config = dict(
    n_layer=14,
    d_model=160,
    n_experts=192,
    experts_per_token=4,
    d_expert=32,
    d_shared_expert=128,
    activation='swiglu',
    moe_layers=[0, 1, 2, 3, 4, 5, 6, 7, 8, 9, 10, 11, 12, 13],
    router_score='softmax',
    normalize_top_k=True,
    routed_scale=2.5,
    balance_loss=0.00574,
    balance_bias=False,
    router_logit_norm=2.0,
    init_std_router=0.00899,
    lr_router=0.00178,
    vocab_size=8192,
    norm='layernorm',
    norm_eps=1e-06,
    tie_embeddings=False,
    optimizer='muon_variant',
    lr=0.0107,
    batch_tokens=131072,
    seq_len=512,
    train_tokens=530200000,
    steps=4046,
    dataset='wikipedia_en',
)
Below are experts of layer 8 (counted from 0) of a mixture-of-experts language model. Rows are named gate (a neuron's input weights, with its number), up (a neuron's input weights, with its number), down (a neuron's output weights, with its number) and show model dimensions 40-79. Each number is 128 + 32 x the weight over its row's rms, rounded and kept within 0 to 255. Numbers have three digits each.
Before each expert's rows: "comes after" lists some tokens at least twice as common just before its tokens as in all text. This comes from a sample of Wikipedia text that the model never trained on. Tokens count by the router's weight.

# expert 140
comes after: "°", ".", "2", "0", "5", "4"
gate0:116122124162154118122207143053150106115147160167155162165126146167105178163076180148083223130117177135099148091129069148
up0:109122081150078094158118166126109118083118186102125198146073144152103102117166146150066198076097155131132170116123103150
down0:165117135112112184144141149135131110167099150125165135156115108154101109066147110100151131143119091222101143174133110184
gate1:149192144108134120141165155095090130112137161159072108087124105137150109139143139100123146140044163081092156167115127165
up1:095065144121093129095115086179180146125116127120133122145147126134120135170079122150138080130180099157139087126146130096
down1:076141086090159084135191129182114081147069123117138134163150157152098108084107158120111132130157147163111139127091142164
gate2:188136157155110086193069158122147155126075139091126135108133123114130113177106149175131132134208134111125145081174097149
up2:089151143120130107091119174166104143121128047150155108132189106106061139125144124111103104134186038147130107158126128154
down2:126092124087113142087073107141128155130172148056096137095083133101111143139138162120125126115113167113139088087140148143

# expert 6
comes after: " the", " his", " their", " her", " its", " a"
gate0:132067128140086109139114092116150140110172122134184105106091140078105134161204134156119054118027131096193106142149153153
up0:148138163088167121119148132130117105108144073106098108121132117132152085140111100107131122147090126102081206124137163108
down0:146120094138071149132179148147100085073151164100097170097133141056135141104139101129144171126089138098172117134096149151
gate1:142155141132149081128166073126131101112114170163158111111055158100173065098089118112081103137131140128114143161095173069
up1:108143147166117103108165141121187181158112171179133124088146092116089124098114162156101126139193099187185161166130097157
down1:122143159129146119121150113077157127085103129171117146110087136147156135141054137140156107144124128100137132109095155104
gate2:091125099117114082092136183115166088141128143047140109033147176120092115095115160123115144110200093172149113111168104175
up2:157089119106089100133136140128107134204092187199117167136144104172156129134151113154122120127131095122123110173047126137
down2:145083195072100188205135129125195112112157195125128103143146167135098147173141107152156194105129154092104103124092129142

# expert 21
comes after: " |", "|", ")", " MPC", "\"", " chronology"
gate0:124152104130112065150104135056135121136055116171142136112146122083135094073129075124106119100143124088166171142087170143
up0:187125083139140135149145103156112109161173126136097142134054135067065128149136165098151150156136120147152149128092098130
down0:154129062158094152138139135141098118137110142112126156112084100190139165124116108118069148133103098093102202064100133097
gate1:072067121054161115150176165146113117134143131106089194120079149054074120164146132126120106162147146110125138163093125140
up1:105154143164092089123124143109128136161127185118188126135119120152165113124125079114129101105098116153085165075108115115
down1:099153103175143163107184089128128165159131053129072162136115157114131126164111130129133141110145106096140134154142100089
gate2:158100087111095134112121135136103200102140081088155099155046174177139132121163167148156078210089160141092166057090136108
up2:140112141126173130142111171144041121078161117148097094144120130089098103166124160136190118119066128168102167120163177123
down2:184116123156124108128116111139101181078227124167104142091092170175118084143190125148130157155149159126140103180174133110

# expert 85
comes after: " of", ",", "-", " the", ":", " and"
gate0:103103161117136108150075147096121123148049138117166164149085105164051099120107136126148147131142198074122113160170116090
up0:124186128122165094152188155116107201171139128102076079099156143117191185109089150172081146138122150102157169134147115174
down0:140135118170129093181138104144121181145151121121098119093149143104162112121110148133112137106128119174041192143192131138
gate1:089095152064176105122088119109129129183122126182116148111125092172164132143082091140136123147192099141093168178156134110
up1:138117122131147138091124094151157120080088121130205096077076140111071094125117096125125141103199077128188146083163139141
down1:151130104125097116128134111129160120112160214141133087100169162085162107117092117124175097141156124089085100172120148110
gate2:127171111161103173132179114158119111169120119107163051058091121077140111118127079135151117099102149112144217171121122119
up2:159125149161161150181197160152123107162149153145150021118106097121134123103144091130152122125112085101184156061120148080
down2:154090106086140086130142116055106149113144118137159148116130092097140135133150130180079160134111126108127140094161139098

# expert 134
comes after: ":", "°", "–", "-", ")", "2"
gate0:157162124147170072115102169088104127096083099204177186126127069168122145088163132114125149181162125163146091169138174125
up0:140169199143190090102173137097153162134146087136127121142110068125082164126104080138168154144127092101118119136138182147
down0:117086140139075058123173097121094103125130124111100113124101087178116152126085145159130106166129120163148145081113095124
gate1:128098176147060138195155158153167121159106043066166133139173139123150159105151094137103101111143143153150126129111188110
up1:160180089153153143135152099155137109104128197104135146198107154168090107133126123184144144128146120117082141095132096119
down1:111125091106116121105169131107161120139096156132121153110128079123088141111075140192118157152088163156101154131085165152
gate2:112143099124161072067130157099133065132085096109115149142111103152121081099149141082171154083111112101101142100127132113
up2:168184115133154063179095118132141148158112105126171071120120100133097136132129123168188152164163115134123153170136168128
down2:080149103154137128146208136173181190054143146155126116173149115139066170095108106124128173079135130138092122077149147107

# expert 87
comes after: "\n", "\n ", "\n\n", " MF", " DF", " FW"
gate0:179078132126156114166106120136130154067118153126135096157109159104098064161133165105134063167104127119150154052056139114
up0:122128179173104118162133168142170204054144059107067103107119108110127110141154133106141103144178189089153121088148086057
down0:119126125128135169140102070112188172102105104079123088133187084137181185146158157134215085091124147151142116150117094132
gate1:176069148167107087146090137151111158120081090135140105145077109166147076165114161125114133081124172175153135054146157088
up1:150101128201127068152098143118131210147112094130101121128100130173144092100098126145162098087105154110139129041102156153
down1:165125146181135091146166120152101155112125098109078128142108066131111140074145151095188129107131113104087112173117111118
gate2:112137130135095148113170089114130140129120098106092141096131097157170126116139129145084191120075151087158167111165157090
up2:145111085142106107103116123114148119115144122149105120137097143155136130098129132160057152132120153131132138096167150132
down2:116174139152086126099137167070151098108135180139131109133074116177123096133106105143164110100181103082203120104207099156

# expert 168
comes after: " the", " The", " National", "The", " American", "ti"
gate0:103081178151089136163171096085141099151138175080068153107067152170081168133152116143138129165122087151133110095122127178
up0:127199127189163112125093126147107140104116130190098088126157152100095080089137115153134082120161130102111152159114162075
down0:143072134091087095070135134067159092091093129097127084130103136149134097129163107137161105130137131118100129166147151179
gate1:193079121073145098110132150147091118145166112087188146077119123168068131157079123092149141112116173072119111085147144103
up1:188111157125166099153111114165153159126135184147124100142070106123116155140121126118114138150127160135103099077088073155
down1:101051112126164091090114169107163124061152111196130112154141169147149112176199160087147104085176115146145150116133117113
gate2:119115113123088142074097109143131146154173178054163124195049077179096097153133094141101126109111120131184120114043099098
up2:085063156153154107117103116127153178156066142099099100190127068100105109124124154103150152122131150097236113096117154112
down2:181140130139150116136153142113122142090114122113059183071158167141101100154149122104166186135107133110158109136183092131

# expert 132
comes after: " in", " New", " the", " of", " South", " North"
gate0:130166078166167151164092079119107098138153167129070140113202141199179130136092073123153120064166129135152120082148102107
up0:058135096171086180138075133110165064123091170142154197150103094166129090105149076064172103073145106119128081169124193130
down0:118057128098099172127145121106143113105180123072126177157123158132130152144155119189161150121178127155166143139074065105
gate1:155166121182163089112124133113121166142186163145169165091091144126100144136131135120091121145102114083097135106088143109
up1:154089143139113123129207104120158151118112083180107176102148119110162134107145066146116158099124163191100102153105092068
down1:064124095150121120047112119212120136101125150110126178178182155096237121138105074119177141133131169120165120152128119107
gate2:178133132159153114052160143196174144148235125130196086074108111148099117072178146129078211126149132095164172111112116103
up2:167161109142169123112137156204134101127184152139211115105138133066158128130123113141116111148131107121103139096135177108
down2:166097154183103152125147189088135104118122072113136199171185119125165129112120170167095123143120173090111129107059090166

# expert 107
comes after: ":", ".", "–", " |", " $", " on"
gate0:166116169081150135117154068203079094156148074162130125218125161146131086109122110048059139130078087093104119137164144134
up0:123142137075091137080185098113188106173097084186128138168114119109181152130098125092108100131122129073124133135137156098
down0:131185149117080115133109124124132075102147119142120105149155087144109132134170077125106159122186152108156127099101140129
gate1:138103095135100122105187199118158135133120115215141108122148109133129098076166137109153146115153086143115089126129156122
up1:097117062158182180183107074071143179099164134109130139158074145171119119137120168092126112104090136152136141168116125141
down1:079121149159101131155083165068160150163156104131164149125107151104118144155128085137140117089104119108130143090081168105
gate2:113197101116164119116146148141072075153099137070158112160111105105135138108188085146107150082095103069106160074127183114
up2:133222070090163100124145205122109137122058113133134146097105072136134153168171113100150170096095064163078128093115084116
down2:119134159076144141091133054129159078122093142084106146098157134080165089155098117123112114137111072143195122137150094133

# expert 64
comes after: " 1", " 2", " 3", " 0", " 4", "–"
gate0:165198102119133072117111155108111184116094044116151131119146094112163162176154088124143147133140174065138134118187099137
up0:148133131187160138098117166117143138118145062075139087110106123107110150143154085136145159155103071162185091151113107063
down0:103090162107142154162099131099110071123158179129138075129144087161109095150114090088105169184145145083092118125062172162
gate1:137115177111161055086135075152105178161157075099097087073125182175144153112155127125117081122099126156116112181136148150
up1:159160204067119158109127137173104175174150123128170143088130090073155154131110071128036129134103146120135152113141124147
down1:161147088068110163162120131125072165123127137165106132113097102133141079105115139075165197168118103132165108125166162141
gate2:101140115099141110075179134169138206117099116101114141169151137111159196170114124119122117196126115088130149204106145131
up2:131149117116111120175144111140136158195115171059147165150147107107152123118159143084121164080138129087170255081101080160
down2:106103129179095156089092080122068139138137135147095141121099144102115117163098096144151134171117173140103142145138044152

# expert 145
comes after: "\n", "–", " UTC", " /", " m", "0"
gate0:136153154115082104087186156135130160136098107187136095148116169126114088119142143173109116125115122168144161160109128124
up0:106059063127140082119117166026105130084102155170114096156140142109148114133133132108137114111113137141112118129144152188
down0:163139109168118168120123148089095076184095206144125130097159143139179133137156148104141151113154133086129122161147125123
gate1:147125019162124118109099074137169137127074195115106162086113163168134133088119172130165132154085209131114061142094174144
up1:157142032179141153103155117133119142113117145126149126146079157168068166114118128175178115174101175131151117116154103150
down1:173078107175111157125154107123122076113119123171103113141127138157178157097083182152088100145134122114102179061101120128
gate2:163099083177132119180102113234088141114151129102093125104124116095114127147150136181136164118106152104156139140146163091
up2:150096121119146152116033056159073119056159089117126074136127123128097147169115136153088135117126126123119126113137107102
down2:174092155162190113162047103139108096095087163138103111108075137191107071059124142121133144140135145093156135126155127139

# expert 123
comes after: " the", " a", " of", " and", " an", " to"
gate0:155047160119117115093149107063130141141121070098111178148098068170110118155133174100130075154118095161153133162171087114
up0:140162116048079173154101113106112146117150140039141139159107147125151100162109130122155152161129121120138157149107152114
down0:095130077123089104109136144139155147155098138156098080081147107101141164033104103128105120133115107162161102121129121115
gate1:140160115150128087178101148163140080164164136094090123161113145125168180145093119163145071111142166092152098117108069146
up1:151152175162161074117110063140093119124129121152110092112120123085111087151066157185066174137141139072122087088114087137
down1:088162160153141138126124152086107126146110166143162198126151130101188102097189170134059102158118132139170158144053134131
gate2:081123134124098133147169105071115119136066138090130097118108094145121117108093192061096147133123103133142146164139090134
up2:156149131118170129087089114107138054116198124146132102134100159069086091182148099074137114144080114087174117208102100146
down2:108121111138074107095140116115136074110143132202135064176137100151207071082138139172097152116128177121101117112151132162

# expert 82
comes after: ",", ".", " United", " in", " New", "S"
gate0:142096146099074179171114173134148162123119140084132095097122136091082097206092126082134140123133146090141106165112035084
up0:140150180133149175065143183144126130129180094100132157053114165157169136087130170132131122137125073122100106147119163149
down0:164090112087153123133132163167112143181130101101127134124108093158181151086137119180155074147124189169150066107141116094
gate1:113152132072077141123106140130100120194173148169134166110108097060193158126094135160122078163168193151063065149200155118
up1:119129132108093177079135155101126138115134128107137100060116143149116166094123144123096139091116073167093150161065121113
down1:159120163130103164128143093144163143149153115168117153155128192121139116105140160180130139131062136125090160164033148063
gate2:160164072158125123118147161142089158119138171110099137139060152122128190108073136161131163087142139140069121111174087092
up2:061103185160141146131133122099155137142096119197174085155161118151161073169182094104115104137130092111171150120093127199
down2:092143047118183147173136123120197139138138059138041137121150088139160120113079169078155185133159142142134119108083170160